Weights of a small mixture-of-experts language model, trained from scratch on English Wikipedia.
Size: 8 layers, vocabulary 32768, 58.5M parameters.
Training: a variant of SOAP for the experts, 340M tokens, 10370 steps.
Below are experts of layer 5 (counted from 0) of a mixture-of-experts language model. Rows are named gate (a neuron's input weights, with its number), up (a neuron's input weights, with its number), down (a neuron's output weights, with its number) and show model dimensions 240-319. Each number is 128 + 32 x the weight over its row's rms, rounded and kept within 0 to 255. Numbers have three digits each.
Before each expert's rows: a language model's description of what the expert responds to; "raises" lists some tokens whose logits its average output raises strongly, later layers aside. This comes from a sample of Wikipedia text that the model never trained on.

# expert 4
Field names in infobox lists after a dash, such as Location, Born, Released, Website, plus spaces and digits inside dates.
raises: "1", "2", ",", "8", "9", "5"
gate0:187104180118103158132094116129110055090049076154119120177107162121178149118191056069045130113105105078144151114092146124150128201129139167088145126188097110128164089131112123167088159126136118104134095174133093133159101139111087109140125155
up0:159124218134096116120099144128152036118098136197100138165136107117157185107208042062093160098078091094141138138158095118153137157113138133126092112167082128141185055116082132166113185104144164156155111175159106120113139136113128139100111123
down0:142142151140148108116163132104137146137153188158082094164155131212084166127082112203176169114120130085094087131143036127121134152123103133116122141141162058111138146123108051134070103100113103133154161161144176138173088139102139152154154107

# expert 45
Blank space tokens just before numbers in table cells, after a pipe or semicolon, plus signs such as +, −, ′ and °.
raises: "0", "1", "4", "5", "2", "3"
gate0:156083143153162158130169095127200155125142116132110118177122095076118116160145160116055059134125139168119115139206138100113091090140089177131119128117168198172130135170099169141182173144157062116114171024142068120138120148131107143171182114
up0:114143150168132121148133128136150165097153097128125092100175136169150107119040101074119136076086097065138128126094159162118164187138091099095127110078119075136153203098131113171102072146077159047133099172142166118106177070123107100096139096
down0:165157218202129128163076206102125145100090180163147130113115107183100099152079143116125105122075109064133103084110044163101173138094115155102119154162102132180118064135171139107108152121126191136159064154142111139117098108150139181137044137

# expert 30
Function words like of, the, at, in, from before proper-noun places or titles: Earl of, town hall of, attended.
raises: " the", " ", " I", " S", " a", " N"
gate0:170167130100146130223117169144097133084092172123150104116171112089146079174121144141151089150156077139100118151184103114093106109094137098109156169143080128089106092116169120133147079086122117121143181125090142153120133080149086101106186135
up0:115104118121128092105125133121136179113161080121134137168113121138132135113115085047132175131113169104116148109079153148123151130152072163106132121086149129169119159155058134114132122147145125101067120106135129105128137156149144140096104073
down0:143110157117170107167106150156091093127148142172082120134104158115255178108087159156152106066086133113175131135159115194138121145103170156093110114078172116084126143097148109086151093146152175098152184162157156129097077082119191093118127151

# expert 55
Of, to, for and similar prepositions after quantity or noun phrases, such as some of the, a species of, panel of.
raises: " the", " ", " his", " a", " this", " these"
gate0:134139157167099133131113078100153151125113096120036147148068150130094184149174142181175129085128136141077164138135146181106120123124174119129068103059158103036132152115082129184161181112121153153158149209130173115096184211140088116168196124
up0:120151149175179121111113162112094120165172103135164121136195141110118143087124156102079162106093128144178166096147123156133157072159146160081093116137149162112136094088128100203149137085083175118114193078105127145146137114165124090172077139
down0:189137092209106064132126098050044168140088134090150153169186119164107144144159130143105098105131106092093131105123174092117128116167131136155153135119191168114111127142124152168109061112117112162115096153192117164177083111109165151154065179

# expert 23
Digits in the middle of multi-digit numbers such as vote counts, years, scores and coordinates, often in tables, plus number words like hundred.
raises: ",", ".", "0", "1", "3", "6"
gate0:174185144109162136030128123130150111117125119107166122073146124189154117129103071123192126125117155120138219160075155135119161116124153152126122126150127184170124161169096106107108108093150059162089132186158136197067133070139115125085091170
up0:205190139154154165082169135120096118131112123115149113086101097132163134125113117176172108086144143134095180119080112150131159132129124138121103119126090185143204135119130118123110130118149076146107142138123171164084132104151049120106087153
down0:158155141131138105145138089095141150131150095082146077189095178129040167182137110073100164105146164195169096121160077134149140144156090121094130086118185055125152150152101153050115113143108148149182182122086141110173176125147129140147112120

# expert 18
First token of personal or proper names, often after pipes, dashes or commas in tables and lists: J(ordin), Kirk, Steve, ESP.
raises: "ior", "eni", "en", "ly", "ae", "on"
gate0:083187144116084126129125153125210089103178139073145106147171135130159119119095138148120094145103138175112117148150072105120152143129143109119069128117093102090116078149128229131045144099127111080090157142051182129105138139125100108118119118
up0:119076179125085144145146159183119147142082137103168123037189144133177134156134136089139162127193122141211141148137111123073136061146110152125130089171131121116106120107108101138143137122112154118126013172168103181157136175115072146134080107
down0:044174115146084178088147189105134121169139109066127069100164114096049146099121127086132078103118076089140142091100160125159184146116100078162093114101086077097120117136095105148083091167105135171093173135166145099141132113073093112142124181

# expert 12
Pieces of geographic, ethnic, political and institutional proper names, such as United States, Syrian, Infantry, Catholic, Holy Roman.
raises: " and", ",", ".", "o", "\n", ";"
gate0:160127116103156146142125188138162132056066135065138121147113163068174094092134086154209111120121152127085154116215143162155184115120142118126171124119157115089122156120127121150081105084084120106155092124080202114146125132146076105156139166
up0:100108152093163151114125107132147089112092124083142103148096104114133128095090123109105071144150170152130145149163154173146155113143158116137160128088148075079125180100161125166062118171101102154137178166145107121120150138159122134152138134
down0:119132131127127130111098147112114137102131073077135152117133100142222146146160185108061112136107128126088101137098086110148120095166153136172141159170099155158121175110119110108103160122101142161151180109149143099135148078139069151126113132

# expert 19
Final digits of numbers in sports and statistics tables and coordinates, also stat abbreviations like Pts, GD, km, %.
raises: " (", " in", " |", "(", " for", " to"
gate0:162193154092175148130089129124110115129099114164099120114173108171150161104104132069099103075184168144150132105149092124072143147156126103108162136097068164141112099099177137156109078075151084117151079145083095107150098101128098117127186168
up0:034175152071122111157130121148100103121090117170174139076194137163129171127209137129123120139168189164092143109171063151082121157128121147098155096128085163130140114139174107192101030105150170172127083137111082113087096125143144112140133174
down0:084118122057202108121130165118138135168062124104129095127157200106144128129140047132131129099109113151121136216166100214125074090143127112108097141134116166102132066126093148137129095159048127170128093152114163083120106103123055085156079104

# expert 53
Opening parentheses before abbreviations, actor names, dates or glosses, as in "Administration (NOAA)", plus brackets, quotes and odd byte pieces.
raises: "act", "1", "2", "p", "fl", "age"
gate0:067172160119138148105179143114099164117094200152121134105148140113146207135134165128102114136128153086163129130119145136137097093122131122058106144106143094094080161147108138094122118119150150198161140197096090064136155100160157109138113140
up0:168132119147187084158205125094114143177131068155097144063106128193148125150166107127099141119139173106141119094161156083182112177139146126110157126136132125102146153159121132147132139161121140086129154116132143183155107077097111104182130088
down0:121152112203152108133147140120179065124125126114127152153114102141097112186102121136141079060140155103110098126167130124147107128113128235106085198150092094098166117101137143101167150128162170134175118093146183139139166158129148093153087118

# expert 34
Subject words opening a clause before its verb, such as pronouns he, It, They, and head nouns like the site, the show.
raises: " set", " originally", " produced", " was", " and", " transition"
gate0:199110101161117133162124084121147128136114074099139155124130163120110097107106131166115089103118194134124127143117156073099119104120159053167118126158070199069122196138124165083136166153147091100148087144177148190142078124108084184126121156
up0:104083166151134132116086080119204085148144116100117114155114166089068095126088099202178155151083125100102151121088079105126165161147122040115142140163097158130155200187192071127136093131143082107143140082158172158105068129148116139100137141
down0:115123051133151113125139082096111119102131129136138158134101173096151135071121150162157207170157107125149102148154141134124123126142143165080126100043118099200115110088115087168138056137125129125138137107138176164099159145181113104116152095

# expert 31
Number words and leading digits counting games, rounds or times in sports prose, such as six, nine, three, several.
raises: "3", "2", "5", "0", "4", "1"
gate0:152189116149152092085112106132112138163135168158169129081146125133173126140101124153111155166027086148161160078133117169190113188166140140170166146220163170144133135148116116119143191117081124155121114102093084094145129131162130135204098140
up0:154121077138144143113082161074115174111169200105148139117089146098172108110104127118143173198080151159139101140183139127126145116124094115100162102138144145205107135146036108124163171107121105144097153109091148134123142117140110136155094116
down0:171141099126148106141122110180093096094133119133164062137161069174087113157140165201155121149177159136146139115184162116118120171155070113143130114155081129138133127111131143177100155174154087065142100153183177132159149136143130129123133130

# expert 1
Country, state, city and town names after the, in or of, such as United Kingdom, California, New York.
raises: ",", " and", "\n", "\n\n", ".", " ("
gate0:188157165129166149124104168172148100091093097092097089173165115122106105139165175122139142126080049124126115106139108113184143101159127148139181115112122102077122104134126099165162086122133160133150152148127157143116168114214153148126131112
up0:137151191091125101153217137154076138088165135198122170136213085106137180124111107122191084108104114141121111159068185121205167099113113125095211082164112127121138113192149119124177107116136092143123140103070135137169158087096127121207123119
down0:144110042155150162112113076201117205116163113107145142168148129144133130147019148103117115131160119142120114081095153076124135113128087174150173133118106145123138116161126118114116120128163074157125110136136154162102106130109161101171156143

# expert 61
Bare space token before a number or year after in, between, commas or colons, also census words like households, median.
raises: "2", "1", "3", "4", "5", "8"
gate0:118069139153106173181131092097160117131160163128101092127133026105149124108126156056135064160113154193105117088148135132077125140130120144153186153126121112070115167115128120137105102138184103115125082166130127210091137147119125141109141040
up0:115129131149163077097156149142143188096087087114145166122147208140139106148165109130150164088121092067146138175114191076128145156116064111130202110169186118123118126105130097147173144165090112117106182139161153076127091110144131148190122139
down0:150128176162095106035063144164134098137113123110160103112217103080063148150103126111075121072178134105153116130163130136188111100139183122126144169050083178162120126113089108195073133112138083101142092063135158102133147188126139186128135113

# expert 22
Prepositions in award and institution names, especially for in Award for Best, Court of Appeals for, plus in before dates and ordinal suffixes.
raises: " the", " ", " a", " over", " in", " about"
gate0:129147092136155121151079150136091159084142128105134139124175133160176119121132113169106099148100149093182076132115119121155087212112123127164097110122104132136117171157152110125127122152114152171158085130113150120119116173142071152129082116
up0:113106163127141089156133079173100169097132137113167121163177147142186098141133134148164103147129130135099126152123119116155106159119141143134193106080108110140120238155173143140122131164127152051132161148097168161110136143139080150127079097
down0:114191089172101042083111117114135207087159140109150116126117101170088091163097076094146117122101104064123124167134167080145155152143122134146124114120143173121163207129153165158094134111162153140087129113137164143105095160111101153152154082

# expert 14
Function words and quantity words before numbers or noun phrases, such as than, or, to, and, approximately, average, total, especially in statistics.
raises: " the", " a", " ", " his", " that", " about"
gate0:128172081127148144059117114167126142126162080122137166074153071113115118122173110168138146230142164140191133146137143112127147101113103160154103127121073085120088084148127098181157146078126104126115106169122072127149081135140131135172109091
up0:089127108092106157118172144144139163149145130112157090101097155125151125132094094089128157152182156094112127107129113128115097145108166120136150101144119083102207163172173107165104128035208124134117173108104159149106104152098103110114136125
down0:164075123127128147154097136108112189119160075158127090074082089170181095068144113156118108127084086098167104142099124134181105133079153112085166122117073170122156071153135126196135072084142095155065139102128155161115127112198130144098063091

# expert 40
Clause-introducing words such as that after said or revealed, and which, when, because, but, however, usually after a comma or period.
raises: " the", ",", " in", " a", " he", " one"
gate0:112195112137144181128092086108105116145132144119179106085142111090162163145105140121119087171121171134150114034125138132114153084139152139165116123128166158139109095159126131129137172084128119119132092179198116107163082139118208126154090133
up0:116103084166123189154107081103121132136119155102169106131137094149124187112122188118106148113135145123159116070124115170172112146076155141135067129090143119108139063132210133142147170135141141135143138203132097109124128098170155136161091133
down0:144125142077162133121144091117147156158146107146135077133126109187041145147107147099141124105119155138071128081136146160148130176137126075121119148075151167216116134125076120135097108072086134099132045096144105156177105071115155102102123124